python train.py --d_expert=256 --norm="rmsnorm" --norm_eps=1e-06 --batch_tokens=[65536, 131072, 196608] --seq_len=2048 --train_tokens=406000000 --dataset="wikipedia_en"
Below are experts of layer 8 (counted from 0) of a mixture-of-experts language model. Rows are named router (the router's row for the expert), gate (a neuron's input weights, with its number), up (a neuron's input weights, with its number) and show model dimensions 336-447. Each number is 128 + 32 x the weight over its row's rms, rounded and kept within 0 to 255.
Before each expert's rows: "mostly gets" lists some tokens that are sent to it at least half of the time. This comes from a sample of Wikipedia text that the model never trained on.

# expert 5
mostly gets: "two ", "second ", "three ", "many ", "several ", "third "
router [134 142 127 112 127 138  99  72  77 104 114  99 123 108 105  76 101  86 138 145 122  76 108 136 166 179 183  90  78 153 218 168  88 142  96  67  75 107 109 157 105 103 124  76 149 132 131 101  35 112 121  77 138  94  85 135 119  72 124 146  41 153 157 195 116 182 100 176 156 136 122  89 109 111 170 149 137 126 103 168 200 110  64 149 152  88 140 160 174  96  47 190  91  50 113 144 126 174 112 173 167  82 105 142 192 149 175 119 102 109  82  79]
gate0 [161 128 120 128 108  99 108 160 151 134 181 121  27 119 153 148 141 150  99 141 137  97 122 115 157  99 138  65 142 102 108  80 142 147 122  98 134 133 138 112  91 152  97 153  95 172  95 122 136  87 121  97 143 143 118  99 134 154  54 111 134 155 178 106 141 100 106 135 136 152 148 144 214  75 125 106  94 128 103 129 133 217  52 148 155  38 194 107  84 137 117 113 106 104 153 202 134 154 116 144 149 137 130 146  58 138  64 109 135 112 141 114]
up0 [139 141  88 134 102 138 101 169 166 128 131 124 133 167 119 209  61 178 100 107  76 171 120 104  92  89 150  85 145 167  67 143 107 124 131 131 132 127 138 120 190 161 156 143 110  88 138 180 117  90 127 118 159 159  86  95 120 114 148 176 185  88 124 174 148 116 103 130 113 195 108 104 222  82 137 131  92 156 138  85 176 126 213 110  73 102 134 141 108 196 188 163  86 178 144 171 119 140  82 121 172  81  89 182  85 124 125 178 121  93 160  96]

# expert 1
mostly gets: "FRA ", "AUS ", "William ", "†", "', ", "Robert "
router [126 159 183 136 105 115 133 168 130 179 137 151 129 105 126  98  89 132 100  95 129 111 135 103 167 146 121 115  78 148  59 160 136 101 127 132  85 151 141 137 107 120 154 206 129 120  67 116 151 157  96 150 137 179 118 113 126 160 127 149 114 193 148 168 181 141 116  89 105 113 116  85  74 130  98  80 138  76  89 115  36 153 157  89 108 125 116 104  99  79  92 160  95 162 122 143  95  50 114 159 135 184 163 138 148  93 155 122  91 114 167  87]
gate0 [193 162 140 165 189 138 131 151 163  65 104 152 178 162 109 108  88  80 134  72 155 130 169 170 132 106  89 107 180  82 107 133 116 132 179  97 118 122 155 182 162 189 143 137 173 130 150 125 135 151 123 144  82 162 109 117 115 149 123 137 161 153 134 140 152 143 158 136 160  45 142 146 168  86 164 197 143 155 122 103 116 163 108 131  88 147 104 106 118 112 132 157 126 143 123  62 116 104  86 169 155 139 143 140 171 125 118 156 123  66 121 128]
up0 [112 182 146 147 155 116 129 147 171  84  59 158 129 157 122 154 105 150 114 103  73 179 174 129 116 145  85 148 129  86 104 210 119 118 109 132  73 140 116 199 124 175 109 107 194 181 172 155 139 200  75 151 149 159 127 113  68 117  90 207 100 185 121 144 114  80  79 170 106 101 104  99 112 121 132 136 161 177 118 102 131 119 105 174  70 113 108 119 119 120 176 144 162 110 151 127 135  37 103 106  84  77 119 138 119 135 169 138 185 158 150 132]

# expert 6
mostly gets: "JPL ", "Win ", "Yes ", "Result ", "Nominated ", " "
router [173  76 156 134 143 155 196 109 161 140  54  85 143 136 107 171 123 142 120  95  84 102 142 136 116  92 113 154 149 114 155 156 133  77 141  98 195 140 131 124 118 145 119 158 139  88 136  95 130  95 117 132 133 115  84  67 146  87 143 102 111 121 122 183 110 116 125 117 135 133 188 121 119 115 227 168 130  81 132 160  93 117 125 131 104 117  65 164 133 122 106  88 163 139 117 101 119 123  96 113  78 147  94 127 122 143 186 104 181 199  97  80]
gate0 [181 127  28 147 171 120  13 135 153 142 117 162 114 103 143  88 122 163  64 149 146 113 106 107 123  85  95 210 143 151 141 133 148 188 156 110 111  97 158 161 162 120  95 135 146 142  72 169 143 144 131 106 211 147 185  76  89 122  86 112  70 158 143  90 154 126  78 124 112 118 131 131 140 158 151 145  95 109 118 178 170 138 132 107 127 115 151  99  98 154 110 155 171  91 157 100 103 153 114 111  57 102 117 120 145 122 151 121 138 149 106 142]
up0 [ 94 136 105 123 166  77  72 105 140  87  98 153 146  90 126 147 108 162 147 110  91 160  86 162 143 169 119 133 136 115 169 151 111 155 131 133 155 170 126  98 148 121  81 138 118 137  59 125 118 177 157 138 120 169  89 111  90 143 103 156  87  75  95 120 152 124  75 117 118 210 104 153 119 126  94  48 107 181 130 132 136 115 131  97 116 139  99  94 127 122  98 140 107 127 153 132 123 158  77 114  82 168 154 109 114 169 133 160  97 135 117 144]

# expert 2
mostly gets: "Racing ", "Research ", "Museum ", "Battle ", "Order ", "Love "
router [142 124 157 156  67 137  75 102 155 195 172 156  93 144 133 168 142 120 139 121 140 120 114 108 177  95 163 167 137 174 131 136 135 151 124 149 107 166 125 152 156  96 133  82 110 116 127 129 112  84 206 105 103 172 101 184 134 183 137 139 182 108 171 154  95  80 118 130  86 216 115 141 133 122 108 105 133 169 131 129 142 146  67 148 124 108 103 108  90 190 133 154 105 140 132 131  99 116 134 167 153  97 158 119 126 149 163 136 197 118 119 142]
gate0 [126 120  84 130 146 114 155 145 146 113 123 178 111  91  27 136 153 116 148  95 225 163 129  51 148 140 107  97 132 162 153 147 150 126  89 129  96 127 138 141 135 139 102 130 115 108 122 128 123 127 101 131 162 174 168 166  81 160 155  79 157 122 139 139 141 163 109 176 103 135  52 143 167 174 111 176 136 182 119 127 101  63 140 135 134  91 146 106 152 177 149 131 135 159 166  80  99 103 172 125 175 124 123 156 103 135 138  99 149 119 151  60]
up0 [156 129 121 138 124 129 118 121 141 160 125 182  65 115  31  94 145 104 158  93 181 199 135  69 135  98 102 142 110 167 117 183 135  96  87 135  87 163 179 116 137 107 152 152  94 114  93  81 134 142 110 122 141 190 187 177 117 118 154  63 112 129 137 115 122 129  82 159  82 143 106 110 154 140  89 155 115 154 102 145  75  78 132 119 145 117 114 136 124 149 142 163 125 152 160  98  90  95 126 146 144 147 103 159  62 173 132  86 127 123 119  58]